Experts of a small language model: 1 pick a token.
Below are experts of layer 6 (counted from 0) of a mixture-of-experts language model. Rows are named router (the router's row for the expert), up (a neuron's input weights, with its number), down (a neuron's output weights, with its number) and show model dimensions 112-167. Each number is 128 + 24 x the weight over its row's rms, rounded and kept within 0 to 255. Numbers have three digits each.
After each expert's rows: "comes before" lists some tokens at least twice as common just after its tokens as in all text; "mostly gets" lists some tokens that are sent to it at least half of the time. This comes from a sample of Wikipedia text that the model never trained on. Tokens count by the router's weight.

# expert 1
router:130154073151164119126148129104134148106132109163160131118129116141122162123143111106143093125100137093097157141118103124138164160092158116175095139139162145114133177120
up0:125126146122137123158086127111120102136129122150135155157156164129143122096135158112112118094110160114116136128126140169188098149138137159121144094142093139132103137113
down0:165125173114140127115136146111114141165146129137116120158100113141140129143154130154158134117118120126139155120155117094177134115133116122106138128084142142102109132125
up1:153139144183126125108101144118102086124147086140130071154104102097136143167136109101123127126112140131130129188113118149107096119151080097088116148113120164122146133130
down1:112105135161130118058121127168119124116121145102140136096110136114111147137154170115136099120077129125094152086130109118118122136168121129135082148110157125105107114084
up2:115146153172128162126113126127124103107149114096137147109138150124150130111116093125072155146099128138106136122146161122153130120126141102103114140104141093114121155092
down2:169099134140108116114122119110163107157110119105156156064118153107120068145156134135140165142092128115096107134128146146132145131103137132117135134114135137108137143157
up3:119135109155143150125137123094104114138129152071146173176114154111101140111161096198119114127110125099163143126116123135172147143138133110164089162123158099104140125095
down3:107131139118123141137094191165157153130119117141119082175127140119139124140153097113187136143185101157122102098085140177120125091081131122145102125094123166131159134138
up4:123067160112110102129108133125148105163115105177121143129123132079127128097102130104188141145111113146119137126146118107115106123151152145099100099133138145123110116121
down4:101122146073101143087109147083133091138150067150146111114159146121143152106138117162132133135098113115157107102121126119099145123083116153144155128116136098127108130148
up5:131114125150086131142105149138094129112134129171158107107127132147123141110109120143135148152128118119122113098102134131138114085162128169108120132135151166134127132100
down5:097132134122135142111134129140149151091142147126136121125118122181111130107086082147123141185161198150184111152114117137156151124135100125110150146103111130179132125106
up6:116148144114154161126146123123121135111127101134145115136116105145147091132131113138169139137165144183133102144074117127133140159107142110138110102116124105142113114149
down6:113135102177101095153151091115141127122130116076089073171157163152132091128159149150110180105140136149151157140134171128168147136148142096126120131120136116131150113126
up7:156137100091111108112173105131153151151078113124120134121151134142111163125115108151139120123113148146119135113155146163118081115116187114122110115121154111109112108151
down7:133179144168126176132118118153176144152117081135160092152117118123162153120104146118126115107103140119073173141154154105107144146148099213111144143141101102113116150148
up8:124142134092162137170157110098113126121124132101056137143192155152130151093121137148114165112118137127181129165139120111186167124113103100115155158145089124111145122117
down8:083143099124117133118100116094120120117161132161124123173107108117107113159139132098166103112150165141132126090118122156103081173128129118101098118126149157116095162128
up9:124119154109124120148128092123120088133106142175115126106143161105114125170152097141177146075134115151122130109137181132120149141125113116170140131108102132111125120107
down9:139139129112099135088143113110080146123123155113092103132104136149101079127123147139201113100139157140146139137070104153146136127157129141092120108137133125117120118142
up10:127174108125127138127138173148149124090115129191120132110121148128136132118133120135138139164141123107134106099150147120102117070118095128141099129120121126145081123121
down10:174126144180087079130123139110130141141095102134174136144143141137126174090126137111134123137151156130138112146110117136119100164143097130132148160133142156180127130172
up11:148140140134116089125149085139113140125134103159131128144111102128112128108146108172069110112095101076108128130130135118195139160137128124141158112142191144137127119155
down11:095135108103140169091150150063087148136154111140154130141128124127110106109126135139145153154143111118113142136148148133175120133110114154111106149152131138126112131132
up12:114138179105174084112096149125118168140081129139134124118115160153131156123088134129100115120156164127118153121087152108082113152085103116105105140122129156150107115134
down12:116098115152152113074129125131113123101127088184168098108121140082106130102143132133163133111147138116114091157116141103099155151147089137129094124113116137157111139110
up13:144125092126133145137134113150104153115158116097155127099143161095126135128105082105128153112127137138135097128139144170139148128138149144168102166131129143102129130088
down13:116136127149122140102162145125145149128137150119164165163149138160170122114097100120086109118139157137148139144125161114110124120172126113156137084186113148074147124125
up14:115120106117112119099143140139143143118151120101148117161165105151168106176112090152157118127135155137143127103151126133065117094130093163130140101153173095132099098097
down14:121111150126153142137126105109125108111123104105145153163172144153151132117139115138120126152137077082145150100075123110154124112143087132144102143129111098135102134069
up15:148160108124076067140114138164136125120100140149093135140112133146156137161124084122091162123101105146119114108115134158142136123115105136101145139136109130129132127159
down15:144135125130099129102102178094177126140179169156135129135149112090117130117124115113127119137109132145122144147120136146122126099111137107123139159138135172178128158114
up16:130101144127120172170173149105114131095144101111099111139143136128088125102123187078074110137120146148120114120092090143096115101087139109151092097129087109112128157143
down16:143145152173158149100124115103139143126101173171138121135106143102109160116113077124142113129134121188141115135096171163160122125130179132132129127137121116106104148085
up17:119101119124134174079124146129065154169165110145153129115119151112179130112118159107103132114126151085116197103092135137114104118109130169120120099163161128120115113133
down17:144157140111128171124111146142112121127137101104114122090143073084140151094110121181146129106148124145136125166102187112122136076123155132115183117107135142076110140104
up18:121176124112142151132123115123129106154143187149114091140149113113133132130121109118164082124085144123118115102128149088105153112125139137146104092114096157106150122177
down18:116142076088090116160141142132161109122125126138150184122164120155104115136148163121141169161122174119119118074148129093124152140096118202129104088065175125173124139120
up19:135108129152120126111122153145162155135112118157116139122169130119115147161128127096125104105106142095185161117090140143108123138109162136125129141106138132146120097103
down19:112138145182163130129138147150134103161148159129145133129095148120118114132109092134184109102146116150134129101112165136122141099162145119152134077126109157152129157110
up20:132128142144127130114151096120150100137175120167131159126112109095141177075121168110136128066128121132164141112147144125121128104123125124100140131148112100111139177084
down20:133134149147185144101127128107109106182116111100120126130147143133131136137093110098127187085168124150176148140168155110099167150092080084127136085139140100112138157092
up21:131173074131139083121150137120152140148148091192094110115119171155148113140099129104124116118163132143108142139108123161098095130088086128166137158114127167104155113120
down21:140120093135154110130166111118139124153163146128165132098105161093105120119144143088113125145088136148129153137115132150152146156132111132126151153163110158094127130138
comes before: "- ", "\n", "\n\n", "0", "9", "5"
mostly gets: "202", "201", "200", "198", "199", "197"

# expert 3
router:148133108124129131157126148132178076093134100119105121143089148124151142153094119132171130128101124165142122136122061133099160146171158128150129139112092130113149120200
up0:152141139125131131055139135143121111144142119121140113136110143125121155135139130106116131144121091146145163146165131124120121109158114121113170101115105139109122139159
down0:174147124124131125121110127154135136141173146108109105102142159166155087121154133132107104125159142096134131184145097128130133103136110178133108135075121115093112138143
up1:140137080139087151124144120105103111151107136164166151103082157172151129127169160123125148171133126100148168124100112131115127094120079145120169091143133092081135167180
down1:126098101110111113103170084100092109114078105173168172133105104128089145142109127095094076178102110116131115138137155142137121123125095154114134100170116147120106102118
up2:142140126098102094157096079138127122165136119112106078110130165134085136166091137106145145152114137136125114137123113100108146082164140109090120118114103148143138114127
down2:096096163091151110093155084105126122132104152109180135137159140124143114126170098162121112157189156188142107122113120166173125135142167137140123176097119150118135087135
up3:151153139099168127120089153101096148152092137132105166132129116117170127095120110124109081122120176109160114137121149123154138174116128173113139127153136129167133133183
down3:150141071114102080147174115167147108157125142168132126127112123132120124122154110157147142118123084150121092142120158141147095129114157166129140122114150138154190126120
up4:154096127136113143157132121149111140152160116160087137108147152126128131116109088133144064159102121153152146123136180182136155172061127128134110156171104112122149178105
down4:129131182143204148144159074118110086155121130113075123094118104166072160147124162169103130122127101143106107129137127105094150111118121129115112109114137141152125168103
up5:159125149109131068127107107117130128147129137148183126098128097126164175083174112135141153122113083141110146106143143136154101126162119065142120153156134113162086143163
down5:145163124124093149148139142140078092145178131131138137128209180111159092156112108111117139137149156155116111091142126088151142115069101118126104145119154135119124126098
up6:100097121121166105146090115093147132137123108103128142096111136110085142089105128079136139106127146104140149096081094110131133124159142161159120158111133076150150152160
down6:119145152128076176159124148113103130144155123091137105097126154125091110139120106095109125138132139102124108116139147143136131085147174132106122106115123143131129103141
up7:099140142152128113103096138115171143170130115147133122160142074125164082107126093149162156150128134132137096144120122115122127115127133143112121150130115105141156177096
down7:150130115139133151118121139106111138151117088103145104135152136078099152078095140156113096068137112145132092136132134117167149113102137147158153148140096104129155119116
up8:117117106120106146190125123088156110140120149141144136084168128074167108179150134151134135150101100151137111145154113210148119107116154115136093095155098116108135112105
down8:143120110139078146160135115112124101139136121090077123142109131092126091110096122171112093114121163178089127094083116148109103119079101125143080126128160125124154103141
up9:175163083124127126156134142188146123141108149140111176126139107104125143117136144122131117137098144119127207126110162108111099145119124128114178121129136127116117107108
down9:084155152137119159142077121102162169145092131152092177087123116136121114114142116123111151121135119104114137118069121129094145155127117139130140189168163118177159164166
up10:175147146150124121168087104160138126094155137154133149112122162116129109119147166119096136140168153112145112147120129165143159121132121133130079098161145142103167107151
down10:096096136124143118136131128100147115122109161125118101122107136158105086160164105099141161162110157141146178138111135097113092118106144147148171157108152114155119136106
up11:097080098158098102090151112107132168147108118139141126166132135131155151106117075148110082129137166174125118116125139105099059113143123126140114123125090113130097135123
down11:170135138157080148141109194128130095147132145163133124116094161146111102141121149097139175121139123135129133122174121143134146159118156125140163090153085123144116106129
up12:055128130139114146141118148156132105116141105165116117123090115114107132141160105124141149122096144095138129148165110080158159131069106108116120118129130096081097121143
down12:110169118101132118111092144114091154127107119160111126136131117141110115142158058118158141126120131138159143123150116136151112174130118081125166103090145126099084115167
up13:143143106136098120145102137114153126168102121111150104102130163150153121169153107122121152167157131096142131130166115166127135132152132097129099144141124130120154096134
down13:107106097149114105071166129073156132099146095107148090113126130119126126144118086139129125096082132114115137109139105096137168136094120093088142101110109124146116143101
up14:087140111120146114159092131116113143115109093157136121136068138101128120127112142117117126097100131142119135127116136139139120149146121146105157125105135137091131155163
down14:097181105092164154134134161136107096117097132132127134127125096142135150087135139053141131111139159135145107128143150096145146127111128127146108131161163150141146127109
up15:172152149133143161148173120049084138083094174126102116141084129145074135153121110141125146157151114114119131101118107110127200122141131128150119114138096103115102125147
down15:150105103123104152124133135128095134137150143138151095120089139122123144105143179126087115147114179131089153114064129149140144094095138157153114116121123164097115089107
up16:121129101155128176101101148118091131120151126115171104115110135130096157139125111149135135163121146088106123107136148143136116147091109116127133122129084178127115156113
down16:096171107122094099137129148104109172126085141201121111148142115147132143141129098134096150129137137114128133126123117118106155152125107169131116149151133076124145099138
up17:160129107130116148097082121088128109118194130111116115155121128138159140097170124085092114153137118106088107134120135172130112150161155155094120159119128166110156122110
down17:138099116161135128163162090110101109126083104114143120157098164140173159115130136130134130126141159059117134152092097152126121163128134131062098140121177116138123132113
up18:140152086156134114121146100120157139109115105134182118110130117105088145151136126176156112138106135159080135158172120087153145142134094145151118148135133097105157122163
down18:193156137159142094127117093143128137139160159120108122131134150106109069107100150110102106089120073116140158131086174160133152157104093119097139122106144094143122124123
up19:170126189146119143139143145163129118134065130141122114141099156144154144097146159117127131116141153114119131125108130167178129112126084167139103161126124136135132122145
down19:133144086085111120087168131131128156104095153120142130160095128158113112149128109110128112095140143140121123145128119105098147106179112095134126131163153100129169160105
up20:113098149143157121108125113170157159125108131094106153127076106132177144162118118093116143129108076145106103141130092128158173152150096133092070146122078150148167144108
down20:122155166146128127138119139107132098129099179109121138125117101124133110136153134136140167125129162093085167151139084154158152086150117121136130124157106173119113103085
up21:142119128144165114201136090134130110113153143112133163135127157090103110132093101194098094120118106146155137140141175127127168155138112131182136116143180112170128148120
down21:110092154159171137130147109144116105115090096131102116147141138133159099118166128101123141154105149105129140136118123129141147136078134125083158142143117136120119160128
comes before: "The ", "the ", "- ", "a ", "and ", "In "
mostly gets: "\", ", "), ", "but ", "including ", "and ", "\". "

# expert 2
router:088158110155134150125121178104172142162126128136158165102118122116144098138107151124120125127147122158160106132141109152132151141091124144159134138085108132126112121135
up0:115114133141136169138131112123138155098112107084121086126129137130152150133149162113123118152162145158118080151092129115133096120134128114084116110076107120097185107137
down0:173132116125169134137170145109130137122126139148150091162130103109154133110152107109116138106122125125135133101093166131142147094111146165141102113123145099142162138111
up1:122150129116177130130101147115161135128134106139108136151094117105164072092101108171107158156126136105098139130163134114079094148162153109167145094127124130168116129126
down1:216123112149134116127130121120114144101126114152108129179116145154141130125120140117114112138148129151099106135126129114144180134155140094111152147101100130118108149112
up2:134149126143141147084146162140108141129190111158112148146153148139109118107104153115103129129139110055103136143140115137148165177114142150137104120143145102133180132148
down2:112133113121172124099115104138133135117129101113104175101146098147101089105181115151155136164169129118126139119145139131126130115069110109138117149162130117159145148136
up3:156138146132147117101101096181159117151128157126132130105115134122177127131102161130119104123123121140124112153159095130162133080150105171130147149123112083118115132105
down3:119161167121120131153101104163152120156168171054134156122117171132112127124121080113134134114127145129124190116103146154143152148139114136126133134121124122135168154110
up4:096122061176131124113131109072106129133107072127156088147129116072129144104116117138112117086117127104114139144144107114135131099113153108099105149115124138130172147128
down4:114088110151148141142105100128129150092092140147156120130120130088134174157127119131083172173138125127104174138163087103145140147117124110163106134123166113110125164132
up5:120093113125120113176140093092141129122137141119159110133125108111094081113160115107140107140071106164118149094149096141113144134122147111095118143131113133149126115110
down5:133146116111104124155131107095131124130088100143081104133131136138099123119172125138162107159131110106121105136134066156121083132104138177140170112125102120099183126127
up6:144128165163112103148151108114075140097173116134133090142153176122107118139119154123104143151102141134121154119108132143115121166136107123144126120085108153124127188134
down6:126078161110130156152150140094119096108181105147102167122119110115088116116146166132127102092121167114112105146122113113119156103134141128127104127125118122177137167130
up7:111112110133155140160151098132137095127111137136112129128107107105142120151124122084115126111091129154125152104145133139090134104160111063100083121145126148110120137156
down7:122133146144080143111163120158108160139099158149131091121120102164122164121136140118124133110101119099165105144103128077131138127155152118122120119150132127098144108113
up8:113147079144149102121115153134111144128094124114136134099123122120123127161117161113122165138134131121113120117089120140121112153175142118172139184160166142134174126134
down8:164145097164146140143114089154172128097155157119126064161094139144105141116130084134111102155126099124131113138157100106144157130131143146169107102171112095162168152137
up9:134098122174146167103142164107156156108091165140133111125108090137165154137109120077153142108121090195141125101073127132166122128119169131114133083147100154101112126120
down9:139149124131122087047090107128152090081105154146115134138092116158139135113117150118145106139126131143158118098137153082112128132113144132165165131118125142130116088095
up10:123168117136101134122127101124118172116117122130097103130174110116145105111119117118079150129118181090108114166111103115137099148145070124134158144090121162161112154122
down10:148128144133119131123103171182148124136086131139104136118105127156142142136063103117108145135118141171149119139115120138116110130100064114137145128161117144086124119146
up11:139113118147193114154113126120095113112126090165075140100090109107120101129128122096112121137135124193104062109141085102136163088128135117103127169148109136126164160137
down11:130089128138115145108160110120113154123095101168119162157130139092112166117153145124129126171139137126083096128157092087092132148142128117119097099169128115109141098138
up12:099132111129088147155087136104101109073109111106145168113109141128168113137083097139129132138115112104132132161137096140134156162146130099108197102144154091139107152166
down12:135064120125127147119142121148143112134151147124141120145126091108152114120105088108126179127121102145133099140160174123097111160152145102088122106130143152072102113091
up13:174161121131124105144119111140138091153108103153159160168146158107106118137108128106142133122159105118122085151154117066109126161124137095107123127103106125130093130089
down13:127126151162127146135144069143137121160131100128106123158091118100103113097143110115138127129138126144148137143141083107155099107074190151208089119075134121114123134130
up14:128151129126113141148123143096165139117164085089124138114106154119132110179117143123144140140105143073144109088169158125144116128158119121125134113109143128141160162058
down14:094088145156121112117147151166126093176156146111117154106111125111072128129150104109079142122139101160124108126096105114138126102158134155147122128135105121108150147148
up15:075104162136178127135121143097109163111089148133139160114135131142140149149106107115131152153102133091159075111130156139136142132144101113131114147140135114101137095129
down15:113087120110164121150136125085145074112123123147097157136101160136149137131097122137125139113108169157139110084103098136103155116116135145131096157114119121117121104131
up16:142119151146113126146165128129132135104133107129128127119134113128103152161125144122113115125132125122147121149146124149114065140157149126155149131123116125098101142117
down16:101145144162124145132121132148060124154143129177105088116125142126137121124143186118115151088092097146175108132141104188119117116103109059131117074110123121147083114145
up17:102119117085124156092138078119112117092098136171133075075110113126135094099100129119154117156137185071119106165107111119125147132134067144116124113131151153121137097142
down17:135148130144134102140122092121171133138140139064142110141111119152126145110136098143107146119135141107119148105109147096072154152156078153109134113141145104116135118097
up18:140147126140129082127130100161162121154098117099101137140086191163164128096120143130126110051110175158092124140131147146139160114124105140130119130110161174152117142138
down18:122119157102131114138114084163127076080113129091124168141106149121149037100181145151147119154135144161161135158090150113084149121128110079137137080127123094124120142126
up19:104107106153116151106112136039107115132153120104087141125137122136095096131112117128168122086139141130146113118127135165103102105141117123132094133157134161101129169153
down19:103097138048114113174117114156132122136162190132103134161119140141120081176179177138126105140104116120124123146144099164109124129147152156115121086143060085122111108104
up20:122159146129131114113130064106128152100148176136092120145116130109120110148097132143095130128103145151152125137094133157103114104110159133138128126165083158096123094137
down20:138125101115136135141111118174103165110140128147121127126148127133169100143148092130132098130131135177143142114161161124139155122095157128142160129125187118146129098127
up21:131161118127119127152081164118116127198142143128093153128128122121130140127130130114133138130116116148188109172157117129135185145144101135119146156152099129146164143131
down21:140107144098131135116109152169131131133164135139097089140137127191191170115121123106117142113087155106109122133137138103102119118144146131141127131127124163111122131157
comes before: "of ", "in ", "to ", "and ", "by ", "for "
mostly gets: "used ", "located ", "public ", "football ", "work ", "built "

# expert 6
router:141144116132124097112086167121132131130097153110107146125083167113152079131119095149114115095154140088130117113164122178122140147111131168150068155117138168167121123110
up0:154122126131122124123125144183142109148106149154098166144118108110130081122139094139187132129200086161147121124134119115099102123181156170132129116098091132103152083179
down0:092125150135130103135173117118145153114107206126152117153171112134156135174170148113149069125102079128147121166113134116146107122134127092113093149142141158102173180138
up1:154140142170179135150099139194093129137175138172123093147176091097157134125140112098140119169096132131135124136101147108121143120136116124111099145151093110155148167135
down1:106149085133122111104127087131106097116137112102146127136160089143135101094129112179076135135125123130140152158123102136115168104101101131133110115135105130148170145128
up2:133119134165155145140118101157124118124129150130121170133119109098116133113101113119180097151108152138119123097108139180092146076151098143129154136106126118155167113146
down2:168082132161129166119137134167159140178145109116119087142131143176129112135172134161106107113139095144099135119121125152123125118121089143110129157098156090126150094149
up3:146120161130145117169136113133155125132133121102148190159143138130146145130119160148118110142133140131114135131129123132154092141076096108131087115160128154127120130111
down3:135130124143138094126136150156109129097112108111143099121100128136138127122144172151136140072135127116141145141118135165107112136159131150150117133097166120131114124170
up4:081115138150095138130124113155070092150138123124127140129123113123153101103090183145127116113151112172137136145129187139157116132119132118128156141115148113138107108125
down4:139171162134099108114144102156110122120123109128168118173178131138110149174167102107133112171121122149144142114126088106108081151130141079109145191155121178130158119102
up5:145148125143123118149115127104091150128112109084112141145140198132149134098145154134086112103138144114134129137139139140140097135119141135147132149118114081112129121102
down5:146087133118128116174124129127143135125122134130099139121135122107105146132125126130102132117092128139089093134114084110150169148149157119138110160078108127076135183148
up6:139150123114129111110118140123170120121127179130126097112115138113141096089132124132197130086151137143118112143118135159145116122124092117121097147107122105108152134122
down6:136113073124166138111064147124129073178105151109126141102093116155174137127143103134138122132108139156111168086089094105133123166146103147116110137156120098122125144145
up7:131118132127160108121115106137115125111110106123129113117084160166142132174100140085179130142179098133128099095155114156151143147139106166190146131116154177112133117167
down7:076182144137153145108101118123168161134130144136116155084114121162106103132138140135116122192162103157154116073092124150139137123164149124118148125139123125130117105122
up8:127120173083133114133135124147134162138139159128161138098120156125154120162150114112152169143124076133111127119127179109111113110117098120120129096112107104104131149118
down8:149111124093163137166115104177103096147131134132109152157106111110115112127116129158103141136113129087135107118050112147158122112063167122110122133117116109143171141140
up9:101123103103123109077129105091135091103103102137127116159119118179140140130156106119152111100131148099106112099143140132146125125110105114143173139142110107123108122112
down9:118139180152124111141099128141133137128152091153114094143130101124118099130130129153132109087146140096146105128132145143118124105121137104167159130130131110120167177155
up10:176106150088122154111114175118115134122137167145142137137126133124144088140139100171142121146115123154137155135147132118136129111155139127102154063140130138135122150145
down10:146071124136131153146069152101122110132144124109140122112120120135151134150087144125153161115142102122116084110117080103131177115142079115124115098100125134138117143155
up11:137106117060125118143098150163143149167087136097075136162128103103132155102133082153145142134116136100126152133135119126102120100132160168103150104151131087079088139087
down11:127126085112110131129108082156150123120117103129121114132123142129177134172094105112152122131112162154124128139125106140141115160106124166137161090158098121098162134132
up12:157087121120117117132153143121105136123087119113106118114152090124127122114138191120142159130099180105114127184126132125122182159135085137119137152129151142143118095103
down12:160124135142137178148123131111136097132189094091141100188120090137168167149147139154097105128168123131105123118135119132121147132166128106149139121142101138090135118148
up13:173091149112119092068122056145155110158104118113108156119140139172114114119145132142122132094079183128147123109133129125141141140149137141105108129120160148155121158104
down13:167144148114143135071156102161079163147132148117144100116110124111155105150130147137110131136111114128140112127141153083135113143145172109094130114083144155096100134103
up14:086136122109174111165127178139142113132102132140142125111093111119122105150143146109110125105149124154111190099122119154161165153158138095117168127155138097106125117120
down14:141128126115109132075139096102113093086150173137133115103102128177142145125113127114084086105124175114124115115110107119113125119126122160112154127132125146108093068106
up15:136149122144156133108125143120118138177104107094149117125143093140150123141122081129120158146139122115147119147140148135095129127137147120093117154107084105159171101122
down15:117145100060139122094171151154085117152132118199156067159089147148112156143143133093144140159132113111115124153101117125168141151121140113141102096160113131113097169134
up16:055144139152116166095143078152083102130148121127156134118158098123099069113141157154115136142101151163057107146136190120103114135150135121091129127119146154111175148092
down16:119150149095148138124155141128100162155149086140157121096062128099129106116102099110157144127153131112171163114092146135191157135116089077130105166149131166140126140130
up17:118150103104191137145136133148113115114138180126153096130110112130130142128137076136118136098152129154127147108121108123092129155132107159130137127129117158121143098075
down17:168145088132100125159149137149069142077121142122129112143073130159131115092108157142135122126116141151102140169107172124123165100123145109129123125152141168152108112181
up18:137159151117135146100155146136144112143111189123122167177131100118139170102158110145155151111176130119099158151126101124149109122077125142087167125151116100131154102114
down18:080127168114149138145119122133105095132124105156082108144130098144127112119104174110114118133096126102117121133121162117107110146095134133166114101134082170139134120064
up19:085134116158120133069126113096151099147096136086158126087138100141118119124132128103150131090125138155119154148161148117122095090091128104138113163158163132068128136133
down19:092109087137125160151151141137104145129160154115102116148104097121180147094147114129113128129134119155142118134149133111119162091149120112116131131122157108131121120144
up20:150134139132116099096146104144171128129133129127073119152126093127114145142080096136101092105176113155148152137104100169109117116178158143121118094065132128107160107126
down20:111131125141130138115164100115167147114138137124130135076073110111093117120121121092095089176120117155125143093124153153142103125080101144109129110175136126108104157127
up21:155111121195151125142104129082093132189135109106122126173123148117136098129127109113133129174132164088135123128091136119143142146145154103094128108120107150110110134123
down21:102096139105144141127145102081160166100120119157133106172141144155080124140155137146143132115114156103111152156083112097123156134143119118111151115111127106147097152114
comes before: "| ", " ", "(", "|", "0 ", "1"
mostly gets: "FW ", "MF ", "—; ", "Arena ", "ova ", "Italy "

# expert 0
router:095163131117105091103096113122118116134091157104139130120152157114171145154143077123095119118090126094143092133171105183175174146146140162135100127091130156160103119116
up0:112114160115063197123122129104153134119130162147102134086130162100138136154149118102113147109133154137134070131123097088111134140150118133098192124160134161107087175118
down0:123129186109094126142102130137094130118131136184110110085119133098132119133135095144136164158108117111129138128169127104143130161169161160188137137159156106136146131075
up1:116149110130146190132064135147192096116097103129144090163143127127108154140138108152124108161171154125125114129173111120149087102066127125124136132091107085096148148147
down1:112107117087127120103147093123123140132149096100166151150129078097164143179102122141156121136165141156175113099140128093158122110109145153099109102080139113114078166105
up2:128129161108151110149122142128127125113087109126146155150151134141117097126147167109094134072114106131105119123083178135138129123145120074107135142125158086150159113113
down2:165114156081150154144133151091162118132100139113161128113141116152182134115105153130106157107127143146130100135127123117117116108140115132144102153097143148143145155170
up3:110130173110155111143139141096127143156125160162069114160087120110136088087134118122121128155126116111133108147099098106148124124137113122186114185146166137094169135131
down3:124135123139097131126159142092140107150151188146100151158134117096128133121180105095098087081129100118123148166124111129126167150127130116112132100139098137136148160140
up4:139135124150083137146144139138100119106082179120152106136134093114143152138107134136141153123113148157165104175120120124125149111090169166100127137126142127163165133124
down4:110099141097149165119118120175117098148089111112116154129121142128143114182089166111113117153150137164123105136136143094155163133127141083127120110120100120147083115122
up5:115116109124128167134125098146118132119116107107151140147077183158116132151086126108147162174145140132126123099131138135143107101140164127111145085101099112095075130146
down5:107168112099090156127139113149179110148160129121114154138111116161115134135151130141121133160179124132136144104156145108077102150167134132166104095113129122139122095139
up6:146114138102147119095147116156120136118148123122084162119149133123129117120142139132131147100083131165098155105120143140130111118144160117126127116178150137116130134113
down6:128138111088151127143155169101144174127149162098155154104095099110132119102125149134101131114166133176163101135100121144159115151133101118131111157131153117174098137146
up7:123096123123094161133099130128087156139137115150105129127097104127118129111100179121159111117127087120059151132178152145106101150126140118163126120151151122142170141174
down7:169121180124114132144148169156102140094094142110117083108134118150112130105094154105184138148088140151104156074155192104145153110126126104130142100134158088118147126119
up8:108119119169118107109150113069140106103148149111159079124114125121121111122139122122168145195100152108134110117121161110132086107117096109131137119111135158132152110109
down8:157140127092097138099121135182144151109135122132175131124174164168132118158115165103124135146166091108139132140122134166121138174143135144084141128146117155090114109134
up9:135179135130110125146132108141133093117197131138057150124101124140089114098168132108164116131133148107102164158153146123138065152118152127123123083150133139125108086111
down9:149118135116112140152095132115128121149183105126116105159104115104129140118167203116131137121120128101106102099133140099160090126114090127146109138122127130110126140141
up10:132123083143119127165165140158139148155138089106099092114099131150098146102126104081092130131131143200118119127172154049119130104095150134091092090109124118142159128108
down10:091110170137098108158156152146145150142118140128112140149106107171115119133108147153106169160100107146126146107101126123140118111103147134120104120135208170128161114122
up11:148119096114151120150111139095108123143147099140121093140134144108141129156097150131118132136169070146101088105127159105153102125112066129154133132130140102151156145124
down11:093115137153133175146122105160088158103092139118126126153181137133132170174113118108094158112185138151153152157126118124169172110171114132116157127080122161124138161162
up12:126138078130164162112116141104125107113117163089104153125130106093108092149133183123106123151152143124129164138169127121130134116121132136109159125144093159120125131130
down12:138152156120130110119124084177140116108085133112159162114116138139069141142148147155108117114125125170114115162150107126142174116116117128170188097105112147149170136123
up13:147141099123148149150108172153093131148171124086111125144134101106125110110109131128112096149121161154129153118167081146109114172132129102141119156076162123113093138103
down13:131098139122087135094132165117115177158115095080107060113149116156117140085133112113065122158135186146122137134091138126086132134101094132111140105087135160095125112165
up14:106121121135125135099107135101135144122121142126195129140085093103174085159124105100088117113158157178132162128122095138155090149088160145135108110184115140087155142105
down14:120104123131142154123152135124157134153141142171148125145091103134145133099088113133149141109164090156077137125096133119129082089162119135087117094123174144111109096124
up15:076121123124063111111169131123132117102089114115085134063131095134097144142111144109109076150113089141146106135095148149127120143119115106101130138126139134098134119106
down15:147155149158087135175119137130124153136121121138142108117175147109137127122107151163138068113096095148110150141165125173129136180179140095119143123122105099153147112135
up16:114130138134118127160143105104146143158139121119120129096119127184188142146153101133142136119134126083139125141137121170102115126133135134118128159075141177132141148096
down16:077146177130108137154090166147124153117133060133166093160117123145156166152125073142125131107171155081081124139145136197109118117129139106154184137110149130144111095117
up17:152152135160144184108114142113111146097083119150177041123115149124111104137102093092119138131122106149107183114126109133132079153103128135170139206168146105150165095111
down17:125100105135115120155070143117095118175155090114165120140109081166134092136134120129077122118146086165144151146134080111110109114133136129142130131150145103121102100116
up18:135141117129144135088117097103156107136101120134078142110173136138107144159125110141153115097145067155117096132143131099137161128149123119073174136120128078163142118138
down18:157120143128107132142109115152128110138129103140133114132132130160122112123142125157147118128170178104152113105119101133136130139129127130120116137113169117129089133128
up19:110137114118145129132119121157138111116105097151180137137115150128119149118141150112138139130072125125062140137123109115090156097126146154089144150135079095157098074169
down19:183157112113167124128167156107098126076136142122140105086126104122107108130128091146133157149167139131138130122110133148118138149140138172130178117129122092160110145099
up20:135113155118123096122121159149126149092124090141058139128106132131129128144129151112118100098140166067091082142151160146200123139149099099132106164149153092138135111128
down20:155128116146115117128082138126131127089104128129112152142089119109141103157073132132163172095125090133121125159123115096105148163097094144091156131173145105097155133126
up21:156127135110129183132130195132112119085128126126162154160143143111116153173111123178104153119147158114130123141143175140151117115072151104106127152148116136098148157120
down21:112078147125123170136136159110132130083044124138135118114103127161126136125167139127072157164181120149129142122081119141132188089175129145145129141141156138104123100170
comes before: ", ", ". ", ".", "'", "\n", "\" "
mostly gets: "tion", "game", "ate", "ings", "player", "ance"